config = dict(
    n_layer=9,
    d_model=192,
    d_expert=32,
    d_shared_expert=64,
    normalize_top_k=True,
    groups_per_token=3,
    lr_router=0.000632,
    tie_embeddings=True,
    optimizer='adamw',
    beta1=0.95,
    beta2=0.98,
    grad_clip=2.0,
    batch_tokens=[65536, 131072, 196608],
    train_tokens=572100000,
    steps=4447,
)
Below are experts of layer 5 (counted from 0) of a mixture-of-experts language model. Rows are named router (the router's row for the expert), gate (a neuron's input weights, with its number), up (a neuron's input weights, with its number) and show model dimensions 0-191. Each number is 500 + 50 x the weight over its row's rms, rounded and kept within 0 to 999. Numbers have three digits each.
After each expert's rows: a language model's description of what the expert responds to; "mostly gets" lists some tokens that are sent to it at least half of the time. This comes from a sample of Wikipedia text that the model never trained on.

# expert 61
router:542556457560561556482635530495522403505473494469555461522519569574502487424452554433445501425430525508448569531512499451505524463522537465465527570462437434431520562586537527544478427543534372512456523477462593483484533505504455435496493489492502524450499520547494502525522534560445508550522560515595528437445498421530559482548599479516482366475417477496473540493449424478410494477473515433559497434566524386472490384489467518495458525490489549510466480505589632415582529547559545523450456421578551407448538507476469497501463519486594555445456558422496499530497561478580477460
gate0:579595480529537670577601512561567488524515563515518516494515520568592486509531476513481446469480513427602349594488507452454516550499538470514406528476538432560437526496490571523525547597573508478502462512568547468430428521489498455448474518427519434471534583496482483496583517470496536560441461543479447431481506505484545539558445533484507467544467463589499506498546398499547579482464570489540475435519537449562542537473529464469494485452504516560479494451479525506430501481590425479431577449537552435517469570506446488410608554512467466416395537547524495571423419540491452495
up0:634416578533427520523501542544502556470447468497500509533554508533509572583512551518586482602483460446526493499474630517550487465492524569453481591432538584530557560402477543523467542547481492492421455512523506471509444501488449439492486519535484513579576519510494502534476545497498487491442447464509524482580479514425530465547497370475573489588577453424575565527587538516561551508503499458493467509497532452402553479525604531599466479524438540531513446468441549514595507477542465572559534452431500626545515425429602554458539452520589591528460580476524575498546460477495486498
What it handles: Slashes, hyphens, pipes, semicolons and line breaks between items in lists, tables and demographic percentages, such as UEFA Cup/UEFA, Vietnamese-American, 45 to 64.
mostly gets: "N ", "|---|---|---|---|---|---|", "(−", "% ", "American"

# expert 36
router:557496408589637476414534442516497426581512508426489483502575549502564384467491489460471511478448506411537538520407554525556513527508554512553435455487499462517530436553490484488443495537605501559398451520365537502538484590512503477638501506439538550471497527536391492499439502529426524460436466490584508571511412471581488493577556533559524512482459480414502416554505437538413463505582481519548480548559473471553492430541456420521488466475512448502553436460520603519593523433519532516421485511578498492499576471505533530439475522494481513434508511568418470512519521541412508526
gate0:529551570512573484393557595486496556529487620502454493475537508485547505494530465475495575508478453558460571536453422441438429482448531496526521479498559512463573493513558545459454479505508402525493548499519481498538289607551423538505430466528519502529392412452536436517462561443484444605521402523535539517589553435469494494528477502526481540523544514517396444533533474450539567538470421488585541517526490409550493438558505419514478479477424457524499477543567585554485493476476524505511444409500557479552520528526497581515471515415493479488443573454481474561446526576385535517
up0:525482514548452519620493548470481495503460574503625608530470550434427469467520488516410449479616508446463444483561508572483482542432447471436472486491541511486468501434556439493506466467430501558443513381522456515500555367454475466412495509437426478497597504429492578526559480504467550426491499490498544439537479533583552562492467566578513513534488515469531469366561528518478459511432512560448568577509545536417558566419484569402521509489560555584503519434515446464466516564528470517505494549482479474485419509432549487520600561565497536479541528476536486499447465371532416504
What it handles: Descriptive adjectives or their final pieces before a noun, such as damaging, theoretical, demonic, tragic, original, ancient, modern.
mostly gets: "young ", "Socorro ", "original ", "existing ", "powerful ", "ancient "

# expert 22
router:534624632585489546440643494420559426427468652532468375560433555525583514555494545551526494465567416424526535498505498483442522473436490551525432499552517531505554464519586528521559525529420471465498570542516441473478518489510460488514525564438488523492464479491482416482432606552484476552467493491480476537547541449542442541503554534490510445422503457555504575475482449474444535502547520509559469479505412561422505445511423463543562466491546564513473474551518495445549506457536479444493540446553561357519460465556542503486522535477485497349575533484525589458509541476500507498
gate0:475530507460508481487585466477491426491403544411437548445464569498526542517563569475536536450448491517498549467535507546439469485467467570618469493539384468532490518537605541506434533493400480481517494512417506487529430536481441437488480455512517557517596597469492459515535564464506511582515580400521496461531494538424565556490502507491503499496505462497436510498428395465534446530575514486556507571498485489397527606491423519544547521471509568463497444498443546506533485484441560480495503419519528415546543443591514520458474532405462511456531603508504725482569562561475558510
up0:463505442480618415554495499522511413542549358493544523517528589482503491511483533461531481617555552492545452574542595421480437471504469427524440544547493487530411451526466504507541533563539454477518545536476506483648468527504480495410482553500511455587552520551545527542582602437474554570631487431488444491507454511460547558556509460497371555546403513537461479438499470458543549562467455530505425482518504510508402507521530567431526565446512496468510550552526517458536519394516545505602450566555504522463516541407577413545489457536449526535516490535545513449472523496477474429
What it handles: Line breaks, bullets and dashes opening infobox fields and review score lines, such as Synonyms:, Industry:, Aggregate score, rated the album.
mostly gets: "classification", "• ", "Scientific ", "Votes ", "Population ", "Directed "

# expert 26
router:463495515523550474444540562496530340483498553548441549488532544544596378456527571466552513464473459579571467454529556461542479520529473495510520446577512436460475517497544488633450552453530412551418533533464499532563495495537506417474502537514513542468400496530448485501454646525457491486548524480455536490545530384498581526505542492479546490478508475462432500452485439464523534484437458443530507581450454530507454518487493507584558605373567508509511454510632563414560519551493442578514475507486515516480495485467612375512520452557556467417483528495530496470591510530558577469
gate1:569491521570456484492516547530488463529520515440359548499503503445472574488461520513581556558546529449559451496450584634587436614504443473505486502521544489515392369484492496537465495459498418437440408565442488495572415448463594438624459538516543504487503535502426511460488504521432531408495435606560498528539493510470490474481515515552562558542453495489509483571426558449493487393444523536489517475508511457486479512395537536459471446489471528597562470409470535540476560418595464559514465510549470481547487468502499609466434554463507496496479495498474565570569525523433489569
up1:484488486416538529540472440539465465416563450488544496508516478528513564485575435457427471472384554528444495454508503493543468429538505482516416439366464421478514521470538543489608521499557462473552600517493544446367580580467547378476531485504466487560500546546502450523467562413523483579430481465434454445514492459482457467507530465436450527520515497530492560532466479549498372545496587456512519506619479460462514453532539452508509520426466484393443525606558535492512451498496497406498511439545487572473574519394502426450572466417523496514353516490455470479541480445534505531
What it handles: Head nouns inside multiword names of organizations and fields after a modifier, such as Party, Academy, Festival, tube stations.
mostly gets: "Stakes ", "Company", "Festival ", "Association", "Hospital ", "Records "

# expert 56
router:523497498598637507439518536472518404457457530512464415474509521493492509396579437521455508452459386396517555554459571487542492531475552489483396422429485432539572372495587510497437543500429477455449540528468505478477521516481496458569440473456573516431499501510446509577443553470502503451477524531585454463468495476549465546548549467507456566525528498424455489526584485476416435511444453588475516443563509531498460386493473487512464554358452450572546453454550586449507564422519555488473488499498531535533545454580515432481502494525500476365546518509487491519577586513421514494
gate0:549463497473566445608516494509360476476485557443511504556447611398500477438558479488563522482496538541521510554520521399534496478467508447582389568447459515530425520552400453556515457364568457534503454527429631518536512480507474531490575470472414463520466436446507478455426536407502563517558469522548583516473456463560569543428580459561537526549471557504433471450432423530453438492454557569557504503518591505493489518504508492610479478489525465496485526522462527509475530467567408573508524537523461578519408525465545526524542593470473423446544473546513467516506509511486388510
up0:347547565455419549555544508419439609473487530460511518546496451497447550504518581458498466530505503498484455474520407408592441475560472566428556476547503438401544525566472517474581546489480440489517508463491482487501481542486454600507485432433495493490518511515449511591562454537474414481397508507415489446522488528497507441515521523524512480497427460597439493527567605527482448553525455507481364466426485501586472504504542455500628467505551538573448529465511489474452550426460447460397523430523514424473517487518441527498470426464477624506527532461488602513511415502548576563
What it handles: Adjectives for nationality, era or kind after the/of/in, such as Polish, American, modern, different, traditional.
mostly gets: "Romanian ", "different ", "modern ", "Swedish ", "white ", "Finnish "

# expert 40
router:569581643515542621495627556373496446519524564488532490486467506549573501569588420503510485498516481480520609523493431529462478477475511553498457506445465508514627534465566528515440445566483482582428566507444574481448497483547496549533492458426478477585542510544508557436474626474543540564471514514597472548521570484515537507546582492478505421511478435500525543451520441453430560481503432532547527452466517389467526469493509440508480424469513495505390475529522557448547541506502477516554528529536562418553504430505477482486526534405399513385486535458460542543565480445528468564
gate0:434569457498505411454499529474589485482599482560597450503489575517547547476535457524506422471468493533523470498491474489402523426445483567494455504524465492515500553464619428468412513544420460478486475478504458519481522479507471509512495449503504460381485464538502532565556593521491588476463480547533471508642558496567501553463386544613316416484566461463491504541451529563436492476461444525466490552426512480482455484501547506444592503498482420476512542544555514470456561513489512465529413539508482485470466491558421474453492630472513476411494611504522486580607431532554496498
up0:528589531421453508500562549519395571430432503539461507463538544512534463484531488472503503533581508467535522516473488529490504519468500417514496416548451549501550447584491488502433508520449499501509546510453554515482476487553405584497505539351512508483410464548505505459414571459507493483538530528464546526387411487594487506503444506520494420416457473498427496559459543546553557622503519390522518578562402550627492473373590572493494465446490520575489549501525472497481553503389524539488463546492484543502384479445541535498440432599473458533473509453507423435540473452459409462
What it handles: Line breaks, commas and words in census demographics and stat lists, such as median income, households, population density, and spec-list dashes.
mostly gets: "DST", "(−", "households", "CET", "• ", "medalist"

# expert 48
router:568588611558475635492689564379558465452517682483507518482498560511453510493517524542484438513449548470509600605397454465489460455501481539494497532494501470585546548417537551476485504483453493514392595584496490448435496487498480469505524500461475481536525438558521545448494585574468548619462469496516498530531492446548523507578621505466434431438442441530494502547478509481461481565540508495510483495520529488467512437474456483533516477479521542586450429533533515497512537522544504545571496459564525397469472503485522483533463523454484538375447528482502526487526520433511434545
gate0:496464492512539435445507463482507426536420559518561552515477573508526497513515431456450501515565523492454470543458461568505558469545521543527567548504415560373474605493493634465492508489536537534463530419534560391476563522494484532552544610557477429545477518487482466499605487503564526514479534509459583539507558503488622424511492523422490456465475468476516575476485518565426467559514458556534503439483541457455577488466542491451482457520553486573497559525531533455471529469569454601580451546659442538563525537538499459529522547414491496505461478442382491438525482450507367610
up0:548446506441568507472518482459552454553458549515560536526482491518528503487493474532479466529500485503495500503495418605474565469585559489447402525543551510439576515463528497533561590519519521500526447410535444452513553515543423569435492502555480538481472447476554470507438534525480563510494552415526431526464463519573499555470538471549467503445494470439533551492494559634465541509510425518502492434546478483577446518435478538447471450410520521448526547517538520482498570325482430584468513506439374409589501481467442547513364532456482404512562510400517416424612591520503535575
What it handles: Field names, colons and numbers in infobox-style "- Field: value" lists and climate tables, such as Country of origin, Postal code, DST, Clade.
mostly gets: "DST", "Clade", "Phylum", "Order", "(°", "(−"

# expert 44
router:565529525560567532406530483548448441542511467415449398490512456446558530509515415437506443508402540451458544547526570505410564587514538550452505603602493435442571481516497564560454517516506412525474538468459509431521492587470504399447523446520535587500403526495487462549499543610556483503505534459444463439554476396532601505572576466478408392535376472469408472517461538448468540503475469416510440533527533418496495434508498494497465514461569521487528445445525558495529579526466477590524454498565492507542558499549486539564550505560533582484436538505474505538520505445494530554
gate0:563565470504571477545546528458502398505380551408562572505564542536572438463590511489492463449482490463519506522490419562470472460483509524539476476573494509503550399522463533534612471575519464402533470511483569442597530487521430419511439563441515489449520483428560552457508473395520470531542480505571521424523573433510519475484499568471430488563506401534486469547585472504470502501490587497478572434436581555529454563477480465593588533502591433539547448340505572477499497487560468450417461497505523458466485473529594489394533466470513448429483450469480475530525577489505496502
up0:485369552524447442460395476511457522541412484457495577492487415527507509521513569595591504508623501434512510523501439484522567453429497534475497463527554537515596568509457578560518536441532509515538496386506510503487474497444490507493480480489490579511484460459466511519409455388534432501564484449460552434530482588497524511532484468428423447422458497554509561525571491462546510526495434509445450503476499548390429546588534609517515429527592513419487501530488455427569556477412428419457518461386511511543543461506560512533471464467553544560565467384535461448563568509506493553
What it handles: Dashes, pipes, parentheses and linking words after a name in lists, cast listings and tables, as in "Divya Malik as", "(born".
mostly gets: "\": ", "\n  ", "N ", "(\"", "Chevrolet ", "Episode"

# expert 23
router:563513456479524483404499493519534348488502488472438476472514523517548398535474493404533471457505483537586571458485582550495478540510443476501569524590402448523511573486478456630428540466572425600497526548569551483530527572559458460492478527519495554534435542581485489545481629516555557492470514482516505532511475428510504491520479499482544487539457535557399470458464395470503581506523500446586530594498497482564414566480480482498494582403571479479419509519663503455589450579506460509529449528516460530533510504473530424480578461550560492404499589530534495484509513445506539557
gate1:513572484650514584491643526508545447489472559503513561466422475527540515455459528459470547488476465515561538526539513485512510517507564509497504520496533469464521436467601467443577480498489476462484557510470546414501525477544452545600543541437589450435526555498623464459467475512490496480536462395566537466461475471595483466518495551546514457433468511453568468574573446560447470529473521438502512447475398501502518405411359486550516521378506548515482483504508628414482575459560562492454507502538539429459537458573478508386530545488519525440427496509432467550462541460601450508
up1:471534472600493538456532478529541480522502506456491474432485464602590511566442508511530561520458453488498485527589382503446529455476519598457446494588538429454502496495605459542614478489444430497545502449516569483509505466521396503594458526612545483451489576522573405531465434518470545478495443451552501517477514506516513514527482492527541436487432596464534547591484415499468508521553501513544625445525459531466568397473433490577533521403534510426450503519575588458457455509498526524536524629580562469441440427480458472406419474482502467501526491565462472518416504504594479476
What it handles: Singular nouns heading a subject or object noun phrase, usually after a, The, This, e.g. player, report, survey, award.
mostly gets: "footballer ", "player ", "officer ", "version ", "species ", "windows "

# expert 3
router:569635525488566583410505484513516436556490456548430442589468579529512479493618499453429403515450453443467578547461463562439507505498454582413573491508454491513516482461495529542525445480459466470506526544536457440516493518506460514498536553489453513481411555572539499544533503518486493461523519539626599487575432432558485510476513475519434390456486494527420433566411474477467544454540533433508524521443560434423534443396473461505538487561491502552537529428585542525429463491593533556531462523481493503457522477537556449569546496535486598403480431467461534586414543411473442513
gate0:536472546557502571468531468514472427517443497488429465425534432459601474493544461462494494453512566516497484417428512540504404459511488500509499555481420407470530495379559575563604531517498418601513522611526524489512515566566527514609561592433444449430535529525560411514504497527543406499438446432553461535457447487545494466453533426507521521532473582497547434521502487575568470531500454516464489480537455377431584525496558393490558488454493517471479432545553530437499459554604491526476468527639472543405445547505527419428489525510507570464526510496508511526501455456475501575
up0:602425530494516566485516427494509403500596443480450457486415409545537470499587545433455504465496585512493494427424463528489494459454509463497498508497449419593578503501554561467568520466495432458434488487516555444509577574543527531589433514422437534366560446549592440541475467558524401455400490483558482519455411509449417531474491468503517489540480555515536458511508463568539569476455460533560531476562543414441542480486561413440579558513419514459532439461561488496501482480525545572499480459509459554432516471533509367529516567507597611458483507455483477513494449469458463498
What it handles: Dashes in game scores and year digits in table cells, like W 122–107 or (2014), plus contrastive while and whilst.
mostly gets: "Votes ", "while ", "incumbent", "whilst ", "PTS ", "Swing "